From a checkpoint of a small mixture-of-experts model trained on Wikipedia.
Size: 13 layers, vocabulary 16384, 237M parameters.
Training: a variant of Adam for the experts, 422M tokens, 3222 steps.
Below are experts of layer 2 (counted from 0) of a mixture-of-experts language model. Rows are named router (the router's row for the expert), up (a neuron's input weights, with its number) and show model dimensions 0-79. Each number is 128 + 24 x the weight over its row's rms, rounded and kept within 0 to 255. Numbers have three digits each.
After each expert's rows: a language model's description of what the expert responds to. This comes from a sample of Wikipedia text that the model never trained on.

# expert 18
router:088153140100161157145149139138159147127117147155092100138171168141138132168177127114092119097109126167151125106159125119118156103087132150121156163131121116103126109116121153122093135099139140100147122131126141100155150112147119127110150113
up0:153139124168146097129110126183098187157145140134138156151143091093139116127118164135116136197159114149114102121124124144097115126165141136137141139128082110122104149119131116144151168123133147134186144146106055118178109135151119100139100134
up1:113147128164110161113133091139128133137077142068162082123124116167151105126116102103150115144130120118113132117132117137128147123144152126111096095152161097119189116136160123141115139118134145126132108149134120116141147135144127105137116141
up2:142117097130123119100127134058126095116122105159111119147142119118143133139137165188166109102171137101142148130133100097138126116125120125124147129136112177137098103127146125110123162099112117092140165113142092102134134124130132102109155146
up3:086092090112104141127135124152088117108076130146131151150137167126069096164155116109108085121128121114192131111084111130086121097127142112126111115133109117131150104118171122111117172130127157122145126160149142090105121125110103144122128096
up4:105127161101120147172138148143161136067123130114112106134124104147121083146111108131106101155094113119097097112098100115117132116126145122126135183123119110160117188095138093056160130132105129136132156162108091099148159132122125130149156140
up5:139131123136139092138174110119129136112102105160122135134129155105133126141122168091145144136127150161151141076131120129154149130118145140165082154154130137115123091124106121159166140110195133177152118103116130140176179141136137147109151114
up6:150145124122128142104163095125106131093127125121167099096107146079098113108140093141127144084122122187107120131163147086159115109123139166178152154142101141103133177143124142106159126149126116135144141116151148128124140166092103148109132156
up7:118107145164128148161122124130146139109128151193144147145148132142120147133138085161123147146100120108122086132103137092146096135137132152137132156095109140133110147106127119166105102097153117109132128134111121154098133125117121111117130120
Adjective and group suffixes like -al, -ist, -ian, -ish on words such as Pap-al, Provision-al, political, Polish, nudib-ranch.

# expert 26
router:110124125133117115124116131131118085134154152108090129144109125164136125077130087106104135145154120146108117110151138094113154124153104088147150129133165120134139121119110092131184151143082107136163086117112139104123107096122148123131094120
up0:161124139120135102127131149173140166149142162139102159145112104148136112145136197143145147154113129118117122120127075167098123117140155079131125134130071112124090143152138100125114165125146144137147155104108094138133153125134089126128125174
up1:100085125138133156112125090145110135139093121130149085113134136124148104116114080115125104149104140145141135138139105095130122121121146119107081141153135140121167118145144123136140139138108135114149118139144121087141156101145096081146143123
up2:107134097103135120096121146083112113132145136166141112167123106135111113152131178132142120114173141130122133109134074098116121116147095077133121114152107190159102135158156120111126111101106120086134164092121092093112135154116131110134161170
up3:119135099135081110106142116156105115133081149180116134157169154116093090151151109122098082139153113112168121121081134126116158114130131085128111112123086096139133101115138132097079170128135159160137129142146151102129145109113111155134156086
up4:141137172110123132170133130122173122079116130125113086097125109139104089135121107111116091153097101107128086121080133097131144139120144148088144163115123139133114166095117102096167127146130147185102138138140089124124131141128126129175150104
up5:128132124135121098150157121119128152098087114150141128107113126133158134149134147120149118149127147112167114092183164140137148140134124113161119124167107127114109113103120121145171145107150107145124128106123138108167182149167137147112109107
up6:157141141144139116125146077141087142102152129107129111113114126114124119119123105157123110086105109160080121105150130116138126101094131157149164137160097127104141114151136172119153129130125089129135138144184126141124132156093110108087141119
up7:120120139139116139158150141142120137105115153176136144159139117122123148108143086121158136147135098135123113139111146094138117100131118147164147145097156147149103160148125096151144138146151125136150105120109116123113129099139141125153113134
Word pieces after a lowercase first letter, such as qu-it, f-el-ids, o-y-sters, plus degree words like enough, too, deep.

# expert 29
router:095160108115120178121119109147095155153119143116110140168130116076180108130127095136102154123170111113124122111145128077172132119151091103165128108150137138109147130115122110090191144121119109130130092138164063117159116144125140096105078135
up0:119123122109104124108148121159149155146148143144133162193115131150149096149128188125124152197153102130115120131127104140090098103144125125111132140128074110132096150154147113121116150125104136158128124150123083126142135134134110099135101140
up1:111096138147093166119101107147086150147104128096158083115132134140170124125139109121153113138091140134135131123143090124116124125138144122093092101152148108132168144090144138152142140096098143123142110160143127106143149108137113078129101130
up2:134130078123109110084158135075138126114119141185127133130122117140130125113136180161161118111165119112135151134121094120132105114134116086124141102147111174149109117130133115082122150109104142100120162123146114091105080158110122110101147135
up3:127120093145105118134152108162078128153101154150141160166147161098106112165168112085114078098114119104156113111109148127106145115123151078133092133155137107149153131131172108105096141074183133172152129159166129120117169128097118157115153114
up4:107150181115138103172141127129158129088127121112143091093133126149109103135122101106102143129097116096119102117095126112108140122115131119103140138107107129139131152097137081088150131123138140156112153140128060132143154145125132130136124145
up5:141159109139119130159152113124112138138097107153132120128123113109168122134094177099130146136145154159185128055157123170145163133090149121143109135149132100128096074139122107145179141107172124141156138134104098130177169141154142188118112089
up6:145122128141110132110174099153084157123133119123147107080143143116125114100112079147100150078106102174091134109144150088147135109117135164141159119172097097092137130139132171122158135120108122152156138143181131130145128166113091128085119141
up7:128107142136138174169139119143135144111108187191129115136140108089106128098153081153110155125128121116148110127103135080143117137132101146155129099123133111155134131159118124130150156150116108099136131109133148139102155156104112134135116118
Word pieces inside personal names after a capital initial like P, C or V, such as P-erv-aiz, C-ough-lin, C-ody.

# expert 25
router:094117140106136118087159103158115132103115138144075159130143194161149116146176109112105163127144110147082086119177124097158147136128158112139116191119113095141145157158100123071110107121129082111159125094131082161132168141156118114086139156
up0:131149152139120110116130123168149168118141175156126124137143104134144116130136149165108145179135086136140115125153102152086119125150116106144130159127094111118100137147129122144138149107101134153155110143118080112140134123134090112113116142
up1:101094128145111154113111092117120099155082172110149136112129143116129118161164116122144102134132112106141119150169101117133106112146158110078106132156118116141155103140155096136139146127094154134132137144132120121151155118133079095164112147
up2:095110084108122117101150119061119087121131114186129109103117113098154128137107163149154113156173138117120131123094109085150143123143113102116132123143114169124124123158138131098134122088096112106141164127134086116107126156145155117127147164
up3:124143111141109112107123121147087097135105125154142159180147183120088109176176118116103106093128116102175137121063121096114153134111149099130105110154116127154137128138167122067098164127127132120150132166142151135104131100091103156111149120
up4:107132168045128142170124158112132125059136148143124106138122140158105100164119108140095111131124117084134077105101119121117145138130144129099116151134095106127112144114131085086184156146112123160152126166114057090148142113147138127145130148
up5:122138148151147094142171131105135132106114120145115157126118108130166124163112164113108140149134153120160134083157141133129159140102137094167109163164112112125118115133092106127149170089145146147145136107120155117151186152135153169092146085
up6:115135130137097140136151091145092127100124122136168108149139111129130103084145079178087128068104114171094109101146140107120135113108135128138171135165074101104117161135140133132147129128100105156139152157156145164144128165087111113103124152
up7:131110140166134140151149125120133142101120174194139132147119143135116146145137102139141147161119115126115106116103152096157102125136114174121129118129136149142105119154114081153114109095132118118106112108114109120111110121124126124130125109
Nouns about crime, law and the military (police, murder, evidence, death), plus word-ending pieces and the in running prose.

# expert 11
router:116127138130126153115107142178136136084088126138083109165129099113097074139115095154125111145174105116149123112136077113190163137123098130146137155116137113178114142109118101094125109118103122109136135127166147124153142117128103099126149142
up0:144128141144112122131142148150144172142137156144126177158133106126154102185127169144130142180156112105135117127127081149111115128136122108123165173127086115106089151152155104133105170109124148139144117122126108136164137142118114104090129151
up1:080109141151117149110121124128126106141098132096147110136120128148155105137097072113135107141120141128120114163149065068108100143123122111116120127145139110152147137109143142159162120088097144138123120146126131077154153087138111094126105116
up2:125115105105131110108103164076109116100141129199113089157135128133109151148128169183155112123167148133128127118129089097123157111139117095113116107130117177161108099164135119115132143093105135100126144110134079107133138136112133120094129165
up3:141117094124104123105156105153122124143098144160130145157184160124093094153175147112117099103133111110168131137096138120100170119160120081127149100146104107147112110140160153108074120128116133110158123126138124134113184156105109153119127148
up4:140158173096147142164143121131147146070103125123136093089160161147120093132130116100101109168113114100116086119088127128097116136126189162079155168095120102142120149095147076090169123137130120148132153134121079139126161136146101112158126158
up5:116123121156144112150165141127129187137094100150120111156118105109155130115119167139142148147109152161160119083151107123120151124117130124154109165144131091136117108126121127139155128109158117148154143121119133127162187134167117144128135120
up6:152148136127127118104160119112071145134151115116123109108125134132081115084103100133126123076116067162077127091157134099122119127147153160156165122153077115113155138122125152099123110084152132157146122142156160153155126166114124139092153118
up7:111115148134110159166113129149127138086119178186133123115136110108111133112157074154119138167120123115154104104132122107165125112128106152139143111128133121132114111133109118132113120139116136112142112115133153126103151133137102138130136106
Word pieces right after a capital initial, S, T or L, as in S-ent-inel, S-der-ot, T-end-aguru, plus taxonomy labels.

# expert 27
router:149102131106125152102099130157112108085124164185110139138110182170117089149121138106107163124086077106117084079132106132098103088094191098154141112124102124145124124128111088151141121143099119141111149121121104142095142120153159137139142125
up0:129125122146135117131145125144127148135158156136124158163099111145126108126152175161144167149120097137125121122131076133076096104109152146120124125134070128111114157174129119149166150115156128161161123146145093099130126108156119125162099127
up1:099076136144103163108138094155109110145114123103162067096155146153124100132118089109112122138117142157134131152123116112142131112127124135121131111149159107101169136136138119162145110105105132126162124162110118113169122100149079075152115154
up2:124142098111115108094110125065132119102148134152122116147125135150136144169114148165133090136154126119109119149101119096140148116140113089115117120141127158152114080171146118076155140085139119103130140110129083101127146151126133083141161162
up3:118150090147101108125172154137095136131106150147118154146162159130114105158165128088112108104136122110179145119092161110095132099116132083143113123138119077109126144137170097074080159141136143157157105144140162131133159094145115170110152102
up4:117142210084110116164133140125154121073121133119141092080121156147100087158104124128115116135091140117098101126089127115110149130103164140091122154092109125150116157094146072077164147152131119142114143135123076110135127127139150108125144116
up5:114149106140140108117122099111117136122092121159141159139111138126178115131116155111166152118109140160162151105184139113130146129121140121163091154152132117116100115137103088169180142128146130154145143114117127105167174135161123166130126118
up6:156140151143151130106146114146099138113146137137120104135160133111108115116145081139149120073086105171084120118163124100153135090141127134124140144162073097103122130140133149115147153125104130159142151141161142151162150143109126133093160137
up7:061113161138130159133137169175117126112139142187137132162144117121079119108169074162136133152103151131153117162088131108124110134106112123161135106120142123119084139126136110147141145115091130114123111138111127113115140142148137151136096097
Pipes and digits in numeric stat tables, especially football career goals columns, plus round figures like 000, 300, 500.

# expert 28
router:076151150152105146084095130126114147122110142129146152129111138153116108146113108141130118142157113168152101122163133091100162092126104079115159102116118130134121127100112086133190119113116113161161128121139094120118120160141152149127151132
up0:146119140137119156102113116161127163158129154149116144149110110112112108150108173134125106183115129148118116122149102179081118119116136117125141149131062104127079140152138128151084164121106136148134138105100087132147145134152076125132118119
up1:117100152125134171105131096149096119133082151098171095105135120103166109137111095106124114163119144125147137147135098121109170118139118099113138104144135113120152126117144123162126123091103144131141128151127117126145156110144085104137130113
up2:124121096113127101093102141066140108145140120174117103146130111145105145134139172172162110124179162138128121116137104090113142128125109088104125107148109167150101117137148157110125150087109123084116136094142087098122120146116143095106135158
up3:137124091123099124136157127151103112110111132147118125172145172121105111156153132121087080104130106131188130146085140145107148109120150102110107128146123108144154109118164126079088148119121167165139121143141140123112130129130108173132161102
up4:132140196082133114182119132117167129086135136108133096091119111126103112118137122111105100147134126105088090093126118135090135123118135127097138149111100144177147164083141074097164124154130114146111157157128077118141129137150149096141125148
up5:137122101128151114150165091112134149108084117155141129152106115125174109136137128138148143147147148123173144098142121155112154121108127133166125168156118136133097102162118108117170142118152125131156144110095137119171181155146121159129129116
up6:116141144118135140103165111118066147092121128136132137124160143116115117114114085162124132097094112168088133118158138088120137107105126165149171158158082132124123128159139157109182131114095110116128122157171123157139103149069103137104134164
up7:127115141153121145160128114154137130099126185168141113165157143133103156128147081139122126145129117133137118095130139102155132122125092150141156105119160146140126108154113113155146124130119122121122100100112147152103147132118130119121125117
Inner pieces of foreign place and person names after an initial capital letter, as in Schleswig, Baghdad, L'Aquila, Nevis, chiaroscuro.

# expert 13
router:087148145116111139107132154130144141121116160115133153145107139166118126146143139140114154112168103150122113101183134134109161101111154089145100156140102078128111094133127123104150132119097072135117165135115117116144160115149133158108124104
up0:152112159147143099120102151153136167104135148133108112129152111101131112159145157122123154179140106143123126129125100138083087131150111135134147140113082106125116123144125128134129144124103125143169144144159064124141155104148108126108106137
up1:099122165142107189106114060117104119173077142101133060083149140153167125102123076129125100139114134146136115152136112103102120114135150138126091118140160098117148127149113133143150108109081116115151122156155123093123166128130114133159101135
up2:124152102113128109113156132080109089140146133151130109115141128150126141127103148146153090112177131107108146131123100103132143119157120107126093130153119172158115090156140131112139159121113118104146179086119097100106127154097142093110146169
up3:111164105125076123130117110172085119149092129144144149130151150131132099154148118107111101107132119082158126114110113123113136120128150085137098124164156124156163120144168099083111168109135157159137132142172158140118143106106101134116163092
up4:128132194079128128172129114136153147065137139096114076094122111168100105127103119120104114146084124115120119130102126112101163126111127132097132152091099124137142149079138128111173121163141120112127150135135089110175141118117159123123129175
up5:117149099125143095134161100138123145120141119160133105165098115111153128138100170109113172151118133118179130095153114122138146140141119112192099170167126099112132078160137109160173130106184144158152123107107140144158185141142127141123163129
up6:151144146124106129127159100123123137116139136116144097107153152105130098101138100185094122087089098183087121124169138108134143104131129157132136140182115112104134129132129141120162112138121117121134126142149147155137138142075122128090137154
up7:124129152144137155142130109174117140119105183158130110148149113138101143120150094117158133201122113119144101111135148116111095117115119158151139116089116109139085135136111083138116125149144125114126076149123112132106153132146135109120108108
Commas following a word, especially before species author years (McDunnough, 1955) or places (Northcote, Victoria), and some word-ending suffixes like -ly.